{
  "num_hidden_layers": 14,
  "hidden_size": 128,
  "n_experts": 64,
  "experts_per_token": 2,
  "d_expert": 64,
  "d_shared_expert": 64,
  "hidden_act": "swiglu",
  "moe_layers": [0, 1, 2, 3, 4, 5, 6, 7, 8, 9, 10, 11, 12, 13],
  "router_score": "sigmoid",
  "normalize_top_k": true,
  "routed_scale": 1.41,
  "balance_loss": 0.00271,
  "balance_bias": false,
  "router_cosine_scale": 14.0,
  "init_std_router": 0.0151,
  "lr_router": 0.00149,
  "vocab_size": 16619,
  "norm": "rmsnorm",
  "norm_eps": 1e-05,
  "tie_word_embeddings": false,
  "optimizer": "soap_variant",
  "learning_rate": 0.00584,
  "beta1": 0.95,
  "beta2": 0.95,
  "max_grad_norm": 2.0,
  "batch_tokens": [65536, 131072, 262144],
  "max_seq_len": 256,
  "train_tokens": 555300000,
  "max_steps": 3945,
  "dataset": "wikipedia_en"
}
Below are experts of layer 7 (counted from 0) of a mixture-of-experts language model. Rows are named router (the router's row for the expert), gate (a neuron's input weights, with its number), up (a neuron's input weights, with its number), down (a neuron's output weights, with its number) and show model dimensions 0-127. Each number is 128 + 24 x the weight over its row's rms, rounded and kept within 0 to 255. Numbers have three digits each.
Before each expert's rows: "raises" lists some tokens whose logits its average output raises strongly, later layers aside. This comes from a sample of Wikipedia text that the model never trained on.

# expert 3
raises: "-", "'s", "\n", " ("
router:132130092152114102135121140144093143103118085138135057118132146080134093129132103126146152117112158120113136145116150097151120129125093171172130056155155060124133153172165156122169139144135091130159081118108156137108133147153095135125134125131090145132133132179104130131110162135115139129131140139131145119131113130121155093110172137155128137115132126144179165147126146156141101149130
gate0:131122167082126104113130135111134121126085108137156104076137112090132149119113140092131097123084174122106104124147160156144125115123151146147129119120146156134134170080086141116115146127128124115138163146103118144150169126103114120155175131155107172110160141091151164107113154130147141157115144150101136148146091172127163115061176134116111117115121140128161136134077107127156151102123
up0:105096153126080134115096109117128139143091114128123162120129129136169120134091101135139120118156137121146098051108162128117120098148088145115082111134127104139111142116104165147143115199122156160091121109098155134148164144108142120127092126129132149165109137128123190116077142121145159120111100106133110116128111138107115141165130159079129135097152140111112117133107154109112124188138
down0:132091137108122131165169119112121138130136098170102122087102128161095104120160140121147164105131129108103108095108111147152170143162119132114109085149114141165117138164136154080147089120109081141128128136121118138152102105175134115134140106178128163093102114103112146110142101160094118123097136175173141138166121128130116183124110129135116166177103120100127110145142128130128114092101
gate1:145098136160127145135135145105103144150124101103130097136135139079169145140162112136140117114099102109105149130086146156104097105123116170112083121155126114125086144167154122103153138100138124159144123095149124109133122127129071122126134121108152157121142174157126148131102170186134115132095084161102141121144146134116199138183146111118115102130103145119086146173146141138107118145135
up1:113114160165095172127111123120146120118161114122132122117127186110190144138133151164101144086150155147103156115138112080146115119109137136144137153137113168119088112100105180116111134127128127146154160111117113193087149107107107102093124172129068120101144135126133122126157137124159125118100099121135130112135136110105145164107110123127141199127098124160101106144119143135139157129103
down1:144106104127140171155179171098122149115064078102137132112164094080133120113124098094143164108134134128130134169136128125106110123106126114085154154160114145117138082121124116165132143127140112157150097120107109126108102099099128170098173149137124167123141121111114129143153107148121164144122124105140150132115093148101164160115093119090122159105087155131125147112118157139112096122169
gate2:123110126176161108136114137144090145145078100094075096136143094127133184128129145146142109141142111087126117150120143105139141192135136121132090110132096097170160116112141111114105128164110090143110119127068122130110154147141119071107158128133093130132108115131130102163163134134138117106147140111114133087119123150173115156091107097194103119123116109128143146142142125132119114141158
up2:120103110113122073134192160104084141108081126162133125142148127140149118149105132126100147119153159116134114133127169170089135040119150087101152088104147127109115138152139138148140111122155106134161150145128162102143122140133136123152118147134112104123093132135117106152114101133176095099159124112119116174137177119143169105115101115126133131147135115154121116104106132122102166162103
down2:097146146102136158142076122133107113149067085120116118133142150086111090115157165110109157129141084159124127106144148116150092123106082179136157069173103119156128115122120095104143118128129117166116117160147125152120132118147112116159065132115158123125130155163136114128109105139097152107140151125120117120115128129124104127113145120136158095112164179142114150166122124123168160101100
gate3:143124103130099108085126100105109101115130101124172105136108088116127150113112096141180162081167115162111120106152088092121152092117129133146141096171158120118116104132158178130117133165096086115121169113114150141091126102149102123149139136157136101110082127108107141114134157139126166134169146128120096106103152135106124086151131122115107105133135179113172106117123132142149093129100
up3:131148156110151072149106114187073126121145144131130105115111169158161111125123108108126124120098128144151094149123120143118168100134120106148102127142125111134118114122078140123117123143097112135135141091115096100151131105102135161101111126106122117055158135130170171125126112156119089117166063103087145158072126154129113125137086109127093133154127175119125109104126120132131138134132
down3:147123143194129136110101133138119137088128161115069130108103158119135135134153148149124102141099184136157116099127127085105101135117100135132130139089155153147124100186158119140123136128090138183152078097160088156125170150110127132151156111153128179185131123146143144122126134129111099110120143115126098117129117118111113108122114147137094142117093119159115086159165123126104132105117
gate4:136135136140151154151158121112144133093106106140140143139116128107169170093147104134101138142168113128115124150146109154158108149144113104122090088139127101140142155150136156148148085163152129146171173139148110115203124121095170166093157118137108130086108108118137140122114119122136128115133165120155144067157122084140125140175115131129150132124128123134186161122121099155156129081110
up4:134115143103182165181164135145128147161087148111131165112056125137099129142137151135131136084139129107153107148114128114132167155126119118126113073134089140110165144157118123132150127140116083131119128148176133163103113096116143119130121069109163127079110165113130131134161121087125156099132114154158119127144165151126141147103138150077126157123118126090127128150132104142138128165128
down4:131095173111093125173119119108125149132163130151181124077162150093161155152106103110124102164130105104081161084094149132131136165141104116149143111118150107149134120143161135130165162161094110117106107169147113139145111165142113122122115094108139119166128136124174134110135135139121113108140086133101160160155121159139147125096129098165153166104124099156153140112103147118140098130104

# expert 57
raises: "hr", "hi", "hold", "hal", "han", "h"
router:124106123146146127095107151164115144080105112143122078120141133135145106078129134171106112167148142133120123114135117095151179139138115165168139083156127112144152114148110129135176151109127143131166152160082124128168142144183098140091112141066131142110132145150123162141141105120139123128115158143135125071114111137084139139130158159161102132125135107155170130177123150151133141138122
gate0:072160158118121176113076097091118111126136165129125062119128131146116125105146160116162096091118112090104102084094154103130159136127129124141129106149135147118113182141098139127151127144129148115186097138115125102157111128094100140135112101089120152130109150115150162153156095141090143156148168141097133140096127137134159093145117143127106129107134117078155134102109112113132139115133
up0:160116082131123130142137138122140148073134147174106177081112144142117148124134125162150121160136137077105114094111174104154088156114157130119132124136141106129109112111170139117139156123152117156142124135112091145113100164175138167160110121114093132109092096104105147114077121129123120129157129137148108122158127093158158182165128138151102119126190127117115109139129161113153156136121
down0:131126146111171169136122134083150152106124153117128109113105085112120136139165136140126104126167146151105092105123159069181140118132101128141181117118147115097092127136099166139125116121166155144151127146120107135110137151092139129070140101150106150099122126128097137152123098113122159122136123174131123149101124102141153118088149147060155140156108077146093115136126132103114113089128
gate1:123144138100131126142123108144129117123135138168146158111095125095128107114113137138135111151152053133124139128123126118133128158111129095131149132137089120140122133163153108198122120138123135145141145134120135170162093142178071130099113117135107182082133156100088070112107089110132131122092155140157143078077149146124120126156102147120138138132130127146131136176160136140139098160092
up1:144150130114146094144134158157163139078177112129131120097135123144145149126135131141094086139153139138139109167169126112174154156118143108139115137155187122148179142135118117119086125081150125191125140125120121147159128123151117123095136118119084109128155149127100140169127121124078139181089149123113120148140109120131106163115120126112113123156104114076152108126193129121116114127097
down1:116084121119143086135106166126142129088125143103125078129084100145140104120166101143131145170114151148164122145132107099083110142119093125161128115141143173085130080163129104129096096116144166144159104195134100134115127099145122138140144079113111150110139149152146126160139118149169129119150168140140166099132127109140114151134085114126104123154146151104131102111135152136131115167163
gate2:150111107139183158105130181128164111113123129183062127163109116097109125093154135164134160123167138125122134146141154087118155149148128100172101118143162143139103140155119122150126149154164093116133139100143127108143139176160165107150154149137145143103147160174117103126178133102119143118096119144118099150094098130159135103145130124132126148137145127174158125141130111127122136158165
up2:161109133134099093147146147130146138091152134128110104151116137122116147157112159096109123169109134122118145123139096126137158186150128140132124112156113141111100111121099152136120098129143144124125154096121154163145157111095061106088067127129130136116119140149142148137131115069152117128159136120115161121135104134119118112151108126125139071148147064136060134097066162116142116117133
down2:132123102109132069107113105064140118097201157126104117090109133122129185090156091138137131131118098132126138104114129090139113166157121160135109088124114133120130160115119115162120102133137133109129107111141090101134093110122150101128122144126118163150136138129141143122154132120135087147112127117153112138101110166163113061107109140151068127099157088129133136153105154126122110089134
gate3:108107091102164105108110164114139101150131127129118132137094136095122113115127130109125118142103142130157155157171130117151145125144122162138091112142123097143131146117109178172162117144122119156149143194153121133105142128122186095178121122127137093116099128139128140082097121150152156147167146162130135111119117171116106127172126183145158116147092132128100115140120129154126147121051
up3:147120106089138138146141110095146102146142134140139168116126123147122169131134163169147138119101155148137115183126141096154142181118112173131151113101092110132168129132151119108164139142103103172163145148147157146148115094099118133125155084156209127153164136128134094157118140135117155108134103137093129121135088150107130128122142141119124143179148154128109097094132174112155100120137
down3:192108115131148185159123151112135126124152123132133082135175112130148133108160111119150172127135160124189077095145121119133127122149124133103126142136140117130094153139140150148174110109199114092114149154130110124123100113165124138154130097163128112122142121173144108071116152107116101166128110112126098125112152138150155108122174131129149133107135156126160089144163121148131103153122
gate4:152127112168139147139161142150149121122110124113159107050143129094120109116136118101104080122105062085115126167125171102154113060123089170134138112121105141135114089122118138115134122196178116117135165135150128137118129140108125155109121088093111112127184163160153140130108125125139127143119115130127101130135150110135114117130155116155108131131129112098138122125109139122111130187135
up4:123097127168129143119135136143107149122116092102150123139134109135124156108127154127119120102131125142150136093079122114155138140132086147096167122135102135113122133154102117101167069127080101161093106140083127182145068134112154124160101162101102126165079170133086115122132097125109119160063094129112109141120121138150074135170130131122118105135112109134127135134119102108123131133152
down4:124120135131147163129120130163148127112165154126114127069102121093155115128142168155113129181125088119087129125109104138092155101105148119110150096139138112160110131124146077117130171124155145155120138116167134139120066126057135140200153098159094134138115092149152125149157109124136137149118080114125120089151129125163143129111159132120135118106123132136120133148090114155098113143118

# expert 14
raises: "s", "m", ";", " out"
router:115136129167133137137166144144106106143130089170114062127167122130109084125127079173153118142130164150106124114129122072116140110124133160153129092105120110139149126193137146109150150150092160114188127156106156114142131142175113172132129133108116130122112157155141163113113121110111152128114120134142126115114106113072152133115153127157104125106111100098143153161166150157120144147111
gate0:143133169159155149130130071097142093130124127130157114128135110165154069169105106135132165167137133157160100159117083116135142104132118142118141120124132164116112128135131146139138116158152143109103172128128161178110090120139146122141161123157105152124114168114143151121113120120158137093118127115116091152071128132085136097130119134126142125155142162127070158095197137121146124136099
up0:076121133138118124076103088160133138154091123104146104118113139159115174140135099132152095164133134117130103155122146121086133176110143152149142114152140124155097146102127131125114119126109093146109122099142123140117114128107080108173097130114151108109161118118143126096103099139106169153123148098115098105162114125169120116127148076072115120151143115067139160126132100159156168141153
down0:153128153113158171114117118120112165132095166108112187147086094155143131125135109111149091109118112132145102102146159128113101145137104128098146089130129093126121154119104115115110144115094143100108104132132117135160084106114157167113135106092117116150142071129112202189113134137161109128144111161127123138122126159088153100131156108098139146135162131126121129110114073137130097119155
gate1:133115134112115128161143097128167147135127131131111124114121148135117103144149094150123109098092107109121118124092114142108126068142156146113135124153123125137144117185111126155129150158101128102159129129104102180127109084123147149098155135146123131142132150165087137109111061094106112117153088103153103131123135180101138122152148134137080163107157125149175159141133068140174143108152
up1:138097120153119100137108134130144131112164123144120106143135083117125131105142077125118126122131163103162134165128151108173158138116127168134155166142133124128113133132121101130164125099117170110114119127138141150141106151105147101126148066109177129129142106100112160090092173144106088150110113155160111126111126189077122134214157130125152134131125103121132140075142140134124157122140
down1:072130101123162104135147126146089172140151155149115174144109113136079112113154112134153175115122086123132161127148137105155110148073123109121136183171147117137138123081107156143105114143126107102129107186115114139136117126137123123096122115095110133142130138182115099097142163079147125129129118166102114105125145141127185130112152095152113141121113177132111135129159158149130118125116
gate2:135124108141132144110153142142134084147130176125091093141119115143173115132201090145158168141150152053120133144087089111117176149092163150130142111101139158125109071127116120185130149133129110115119097143109114161089121104110120117095143112154127124126141121082160141152136153101149120149101129100145144131121140114137108154101107131129155132116100121134122102143130147150164101141121
up2:177156146123107120138094135158143096068133128145106104142099110090096119163147109096151131133111164115123174163111118126106131084117118089139145140091102144170098133114090148126107137124183123122164165132120131122140118139142125144147129110066127064105121154126142136151127129147115098155116141084118170099099094135109147114101103117120090098138131110131108094138132138092156146143134
down2:136092122132162147125110111122162112136136155096155104129130143105107159156085118171157121096109115149121125129139081155130108150129127099115125123164147141158099123107115161175180087135137123090127158137144192170136147110147131114138138166104103093145140156143100113178080123103137108125083121129134131111123087102123140159165112147120108090118092118158131136120127142087122097110101
gate3:148149112150107117106122158172099119180126161099126102108125128122140112090113121118127159088084098101164154143096123152110121130097122099118123119117098121109105149124112144108112079133087137097176118136140107141144093093113114098151134148124136173111113143135085150085103106151141102137084094136114124173134146136118149137099114093143127104133101128139106169133121135111153156159057
up3:130128171087108111091095093157151108099117100146157146128165101119141104082128179112158142096071161119118164148119139151101149136156130159120125115096138124110123095147139148105138109116124140143154114138146111146135140115090125108107157112133161098110083144121107102100090134085121129146119125137145095155133141157100109076126125139118161125101139168166123190162145125114113133164111
down3:101127168167149119142120107140132084153112143104099129127132118146131138146120117141127146058102119096116149113128134148114125103148138074089120162126092126112135142086157128061138149101129094091155160128132094098163152125150095132137168103103102156158152178128167133112151146137120134111102099109131090120125119104114148131167129123124145116094154136112138132174107130146106139167174
gate4:114140168124122142130128142141132152168169180098132125140166114172139126102149125120135148117129113143131147149190146141114136131106122124152113130103112149124150100144162174139154088139146092137139114104105150110139046115207126105105142116114091124155124137078101161152146129107139173168134141116150105117131125116107089144136104108091100113109128134129174110131143118106109129146145
up4:099127147162112156132133116056146163124135127111130140079106104112115110149107141127111189102135167116086130138139126161116138102109131120147136105136127154139127132100137156101185176138114155115095089104153121119125126081133147131146166124123162111102138146171189094154120136104108111105128134132146167135118113131125084132109101104144117129101098134092144139117116179147154170114107
down4:146099142143116151096123122141081121158108111091145126150197115120131139159147111109103127167141132105127123127106107138118123085084135159129132136125089117126114106164191141138166153089150134103126131124118142110159066085091122152139142109108131125091139117163101104119126169108115161121128174102107102104169119121169141129142096109135142103119119137118069109127102132150118114108094

# expert 41
raises: "3", "2", "0", "5", "4", " and"
router:122132145147131112141130154122090146133132099133103060122126107121120058106155124162132107149121137109137132126142141083139122147099107127141096098138142113152146099189123117137210121159095146129179136127087149132119133113214088145107121125108121114135123123139131139092108154105123134082117131125112144121109163150124115115151138151179118117132130133125131143154122180152147133141129
gate0:147098113104117146105147118106114118126100130156177143153164154159119109156078121140063127084105122097136124158125188118141144129085129132130167125100161082093138128127123119116122104154098106138119149112122166166106157159151127129112158124112173106112092123145168144119130114142116144114153147166140136091149181117142130146157112126165137137097139073142117130138147152137165132140142
up0:145130137129126149126128094138103101134119124115086144121158129117145128120130109185162149143118140090107119138126137104135151112136120060161076080100116155133135119121032148095166161124150107133113105143133087119078109124136103130098135167104100111114144125148107100087136125105133134131113109142092124106156146126136129099138113161108142140089147107143103130142086123143085157102140
down0:126095123105138126118124100125100144126162139140154179179136134108123152178109142119160105081153162154126096134116127084140131153104118086156149131122163156106134110124134164093073124144135124111133116120125086119151110109083113132126136122116160103108130149151112139121118122178109096140134094139157173112083066127128122144105150119130153169141148150173143124159163092103132119126108
gate1:182114168086133156063114122131133142120115094139125128114115141178074129128118159115165165079172133124132123112119145113142112116181191157121152144120097158126121097157106126089138087122116131083140130129112140146096119142163152149146135114112117137144146150123079110110124135106071130148108102110121116124130126111142143107149111128120102119163154135161100158119097144102162119134137
up1:120138094120079122166115192111132120117163164144149158138137145105127139127123133108144147180126101104128119100133118151148133180102105144135125132125134122131111130120131139055109092120113146095130147153064168144084169128137134090081134090094129116119125112127103123149104138161188165131097120131135144125081110122161124103106133098116161116117145142133158148093136128135115130120101
down1:134153120147112180134133102105130102110167157128149132136117164073107113140175120148108114168118115126194109126137163130109128119145142145142133112120140114122163141165148157175126088103145150142158160124129152095165117094128133119156104118118118149187089112134126084132181095105140099119134143146115109111082118156127114130099127105126145117184111168129157141133137110162137121149162
gate2:124105104161124064109131104153066136166129150146139103112144102089117131150138120126109139140115118094120066122145139131143130143121166112144146120118125115134127101156146133116166140125110125120125196115130128103165130139146133106150134135134094184138117115136093163098087132122118144138124152106145109168134156094151150150098151153117150126050110175112125152106124123177145129114155
up2:134127145100111174147128133109126121137083162148089114128162152141143130132142116080131126155153147092149103135126116085131115132098182108121143062104102111137167151089131104132128101126122167151074120147114137138170124124177181127112167085111115150170128110125160123092090129101130126136156133114105146190149095123127117130117125135111137133132081124125109095130155110135120144140109
down2:123102090157117143125105132169139124167165153109101102133122114093132147147121104142107126136113127109123052146117116137126085120116166097101143136129141108102076146102094113104153202113129192153153110122132144147103134132113127144161123121133151156124098113128141142110148153070153118207150148140135137140135120105129132116104117153096143106118148144157118115128119085164137122130131
gate3:124150093121163118148138124121141109152134163133119151140126151139127135083116132085096127124097161110135100110134136150096133157138183118135100094126097131091097153173134111125139132114181110108104067133154160119123140097147073118129160112140178120092141123114134125059102111139119133110075106160104119142088146111148162137123126136164126127160148155129129113159135115156158106158144
up3:132152140132126118103119119162109127157154109153143125129092143134132146148141156146144143152155092093144135146134163126136169107162168157154155124121164153115121146091162101150149136114107158087100146120140141117133107162113124152117102131118149090099102146082127127136149150153096148115093094175130080156105127143128096084144149104148164144121155082123097148161150064163113126145101
down3:146137110075153118127117146159108136128141111089101102142114166150125135158132091114122165146125098115078137109100118141086157144155153171132153093107173127095102105125142118146065135120123177135139159109102147113157132185138092134159139147109114108126172108101119148120115100127140149073125128154161106113108113150122140158103143136152147165122156126126137122119132130132155065121111
gate4:127162143134152123106093135168178163054147091140129098130118134140129124103139104123119136118110126145131119141133115129134141119124158118107121109085136099136164137111137171126121145146142144156110086100106133202147149135146184110160071142120133098108113144135106137116151145132115104132121158099085130130148121103147154153156092096139125154093110090163157116145098167171105146127129
up4:159102117098172087152148130151169094160105137094122131148079100129107134110069131123146155147169107127116133113108091117079140163131105143143148146122151121096085141080133104112170109146112123150103131153146126091136129069094140120102164141137087120141109124111131138147144105105145127167124082150124143137148125131149121137144153082127117153094174127142147129111121139148097155155130
down4:130077150128133102139119149147103121107084096133117145097103149126118131096130110115074120135133127065139112179139174114101094139170112147119134145150128174119112168135094146087124103142146144103144130120116129153128122113139138139125118107176115160137161124128116098147160069140103156149125094163165127103132130143120109145171106134134128143103135132122099126169095117094162129184104

# expert 62
raises: "\").", "\"),", ").", "})", "'.", "\")"
router:092138117160139130137149090114075137125113085110126059144120098094135067113131110159137116122137172100101092105095119108133126133137119118123134056142107083126141104190136147119187128107123160118170141122100101121134141125192136149122096148120116107124137146116103146133142161126115107140134164139140127104115125136132127122124170144170121127111144105142135129167109147135133127142163
gate0:095126093134130129116141088114132134149115152101135126155161132141088106107159127116131089123099125118142098108157125090138154067119161155121122082075136147156151127155091122144117132091169160145125135122142132131106089123112111130106089124124123063111092125146142125144108112125159136086136131119124131140118185163109142073118108087180144163117160141123142119128127123158168115150104
up0:151189113147125133138163125114105140140124111122109141126142168136164145136142146112133109102153139126095142135115114154138115127116107137161129101103150122131190149160065152183101144116122103135133110130128090136144085142084141143124075150090089142095078135165110171188133112150120100098093126137133138120100158105143124141150100124132121147149144122096114118167096163122126136118109
down0:126124144123117123165106110146166131127165106140114148140156145111102152119119142109159126168119134156122172179075115138160116136126147146096114092131138101112128158117173139105103127123155066068117121123136140127129100144153136108158107159106120173157143142147118149160089127155126135135095111161146114129131151128135151107134162146177052170163116154117160124125123130149163135141123
gate1:162106167168082129133151119129101160151105139131101133117099119114108116086108152163188102159095099144121147119148127131146128113129115093126137168139117126147071096159117167126128153169111112106116122106122135134126143134099107121090148130095144127136130095098120156104129177177091117156107101125102150138112129099166121131096124106097176134079132101170138125139102138138171135129111
up1:081144140110119127120132140077096121126162139147119090118135134108131114132131125141085104109150100077105141140146160104140150152123122124068086135145128078119107115126138125109138096148144139119104115169150122129137144092118136064189109167102163139126105146089112143130125121186110125122076139155151122080149126135103157153113098118124131141096128172143117088123118156151122110129111
down1:131112134133077147120154169117112108120099128106149074125154093138126075100056104091144145133092126149125138109132108085152147163131111151138134105130121091096111122128106116120154101137120128136124110131123118106160122138138131139114105183137138138146160137141079156135150124130103134111125126107112120102170049145142116175120169163132105118098139105104119097142156133127084122154150
gate2:140113142176160129116148130118118124113115188102095145091120128128106101091106119103162124099116159090110140141121106133140115146130187145123112097123129119108113129121169106129084142116159109152115126103131132126112095133154142126141126162160170126086093138178115142111154193154151120106148095122109157125161075140150125126155162149149116124103149157126127151121157099156066131141125
up2:139110123117107169166127076133081139118108130118133121100134116099119133162123098117100120114113112156156163124117134138132132152095124115156148124103136143161137120131185131126103133095146117159163176152127147162165120122142118136159089130127168110091108132089111154127129077166148122119172097094178123156172110096164144149150132148125135160124131164131175095160155150117130127139159
down2:116108140105097165105120148145159111162100127169127143118146132131107108155125154154144118166154115129167115160140133137138156128137103139080113185140113154148130155064108132145102101096122131119131089140145145097103114125114141177101145111142186124118161183125131151169146158111133118152163138164134138089100098139097146138110155080141116142115124138141154114162152137120170110126098
gate3:105124151131110153134110156108093133133150097166118147151098127099158115092048167110089142110111138125177135137097169068135112145106170121156071133132126147165129151123147121153099125161154142120087156150163122159145136094115110122112138159128146127112087136148130121134139154126125086100143141173146088144117124147138095107136133124134121101118144108107146130138084124102139098152132
up3:122133112115095091150119141136163094115148144105129120158133128074119141086132145113136127116126092140135143141115114101110078128176118119127086171162135134122142153147129138165119070145086166163124136119095099159153100099145110095115143166128130091096090120137151150114128151115122151143121149151162139108181183153131160126143144112129118148117107082138171135117154132079116141115139
down3:095172135076158137093139136100113161143116127099140193122126113125151080138153108108105161125136089153112114124136134106112139098108133134131175104113138132154136113103154098135117152136127101153150121162131172136148108131125119082118124146107130115112103162133158104161084158097104072131141156113115114097096131123140125128139138160137074145149164126147110094119117109173169113156097
gate4:136141167144169124158072141127099117120134115139157109103105108130162160145124128162175108176146102131138127106110110137140126087156095128125131110064152156144083150130157125166133136120149125135125119152116120169116117117148088105116094189108114131123155114104126123100112150119091129092163115115097108075120102158108130122130102151134116101110164124113148183132117174138122104135108
up4:200130153115174107139143109089146144152101117092153151142110096108114132109127113105070127149104107156143111132132109089103120169114100088164135116111115108112117124143120155128117101102126115106145150146118127086133109137123151137164156157147117140127142142166148148125139143164134125092142129136123166075110138147070104150116111130135113191130106143134148086115108091083141158137107
down4:144124142156136098124123148125145099132130135092163131115136111116147119126132105143131126119158119120158121101167145148179102164172157162131147126139128130113156158140061131098111162120118091145122142134123157148097135133094122097122125159172164136099127149132141104107088119124089139150114103119119157140101093178149096140108134125140138103216146089116143143127116134107180110174129

# expert 46
raises: "ity", "ines", "ails"
router:133093124177122131174149148187083126128129106145086087133129102146135106091116106150139102144138134139112114150133131080144114118151125148183099098137133082127128131184121129101183158138084131134175136149092114120146131165180107113115143160128143105086131124140137138124130124130112089087106126131141106144112116111109154127099174104127118137124135111148158134154124179153123132154130
gate0:147146118123110111216135121178154106156126104126129074156161113154119112139112132100121105130119109185146135124134146124145107094098118093163088116124116115138147107142132145055096114114113150126136148138124134107127125110120127105125152176172156162134130112147155126116068167151112103113107146159133128159092157158163165130124126144142121107099130100140117102116166127126129144124135
up0:053096165153108143099123120157150148099109154113130115128121109132116116127156144111113160084117136146125173201133125106156152095126123107120131118099138130103141156167115138156123122144110156120106109147130155070102136118154146126107168113149127132108092122147133138129130159148114084129086137111111138167164096107126135107136134145119146107177115113115078120124116103068090148124151
down0:116135121155136117152114154157118168166117144076167136123093129155155074105120121113157155145123163078165107143083133122121156105132121166097130134136130104148115126113147118120132149108172129119088130099151111101133135109104133075135133129112118157157129159117118111096177145142118156092139167106104130180120102133125123135070165153166123093103119096109118122149150156138099120117148
gate1:136094120133078117148135138097116129095115133123099087105085107169133116095169132135135090141126130145123069119159111133160153159144143119143137086114126112146113134166129103109096144108115112098156094158076122101123143117098111162114142156133160152132144114079129147075122113133144099159116088152086100119118117137131122126107133113077077131133171120100103155112138162123108148107133
up1:133106115099125108122134186107153128143077127080080148139141122178139114128156153163140138154130151161096144138143116114132137143157093150141137114106119095140109096135127137086107092117097101096091118131089122153121150109155081110095128152111175139107103146159095130133086101093088097109096125112139089156118141096117093160127128139153145114148123110142147150124109093138130131086119
down1:132129068122116133133127096104114136145101159125086137181111133111088144155144158120067154146106132127110151084151152150111116124140134160160112146128138124119137106081151107131177132116099121109101147165112134113161094129105114156137093176116145134136125085123123139083116101103118100152089123144087066120121120136134078098147160097136094134127105119092140123138116117099115108131138
gate2:138121116095093123136156103112107119142160148115155128109099164103111119106103111146165119123137154109074138138131138160155193140152129084183107118137094163134137138145092146084124127126145160150128159129160124141151121180157141139124121109105126095144097118126139113073133162073114090113142156140105113140128106127118209102119126119136130123138129138123137101105165100105124114117151
up2:104143132189162132121187092116149167153146114146129139162128139157098109177157158144151109157147140137139160120152168110123150130129088151145151128128150103106102127131111120144090102135116124176168103115134145112100052157125110138126146134115132118119139120145156133098143137107072137132189109104141100146125109100155103120099129139088133130130162150123097110141105164148119141139118
down2:081178145145169150115135143157165142084135121128073151116097127098103188107169090120143120124124145135162128112146163111096150137068139123119137146141127133140122125136128107132096126094174131148161126126151125115109113158158150153110114119095080092126119132141113167152138114109101134083126094108141161121120121131134102107093133086151094134140110107097129114100131169106109115165144
gate3:138164117137098105137112123142135134112145133105111115099138098107091090131122167138130132138108132125148191082161136142093155132153130143146127070107106143128091105099125083155167115153089133154153119129108130150137125140123121106133139140094119132126174161115108125116126145179140157093122166126169094105125139153128140082054120147137070140127137109160118140101123124101109145117092
up3:184136125143090126105167119147114142160076136139141139119113132124112163103169133121133084109145118149149132155120113113172148125117134107085101140127125167133130076126138138127162133152133144157096142145146145085149144105181118144120108114140120171147157162150095105103082142147149165067134120125123109116126096137143086146097093146134143113139174112129139127090120142147113118095171
down3:142166144096093151157112130097119086129173128148085177108104102132141111105183136075096119160127088109127151154120053144122134122118139121134107090168117148140156139134131133088139139156183142109104125129108091119138136107080152093113096127111130131113173112123161137157091131151121119134134127123106160116145114133138130099116109169154115141149099124139134123094129117143146092105120
gate4:153151133154152157149111112121119143129129109136115173138072106129135091111128100088138088136135092107128116116148113127157101128129119182149123141141129117149114169163090124130181159136176132160092109124083119157107125129117113137081136154112137114129161085136121099106106188099100111123126119130155123140073119138096164121132163137119130151133089121092122159139131091126100169148153
up4:123139110141135098129153158105119150093088184166150100095138071148126136120100137111111147130119108153112131116121126122100089110148142150114117110150164131128115108174082107131108132142142086131106111093161175098151134120136119120139102113137125089149054153114148153137121127073159129098135125176174112167144155136154146104131112106153139161124119110155111142164108148146117130111146
down4:136106134135124132109145133167183124154180105110150162137121137103129138100103078127146133125143103137128140208171092121126126162119135127148153155122102084098110138111100146144076150125127070113148112136109158137143165120094121113139088146118131067131157136163129132135090121127128115162131100125112123116121142147144115130162131111133135117117140134109157140104145161156119115181186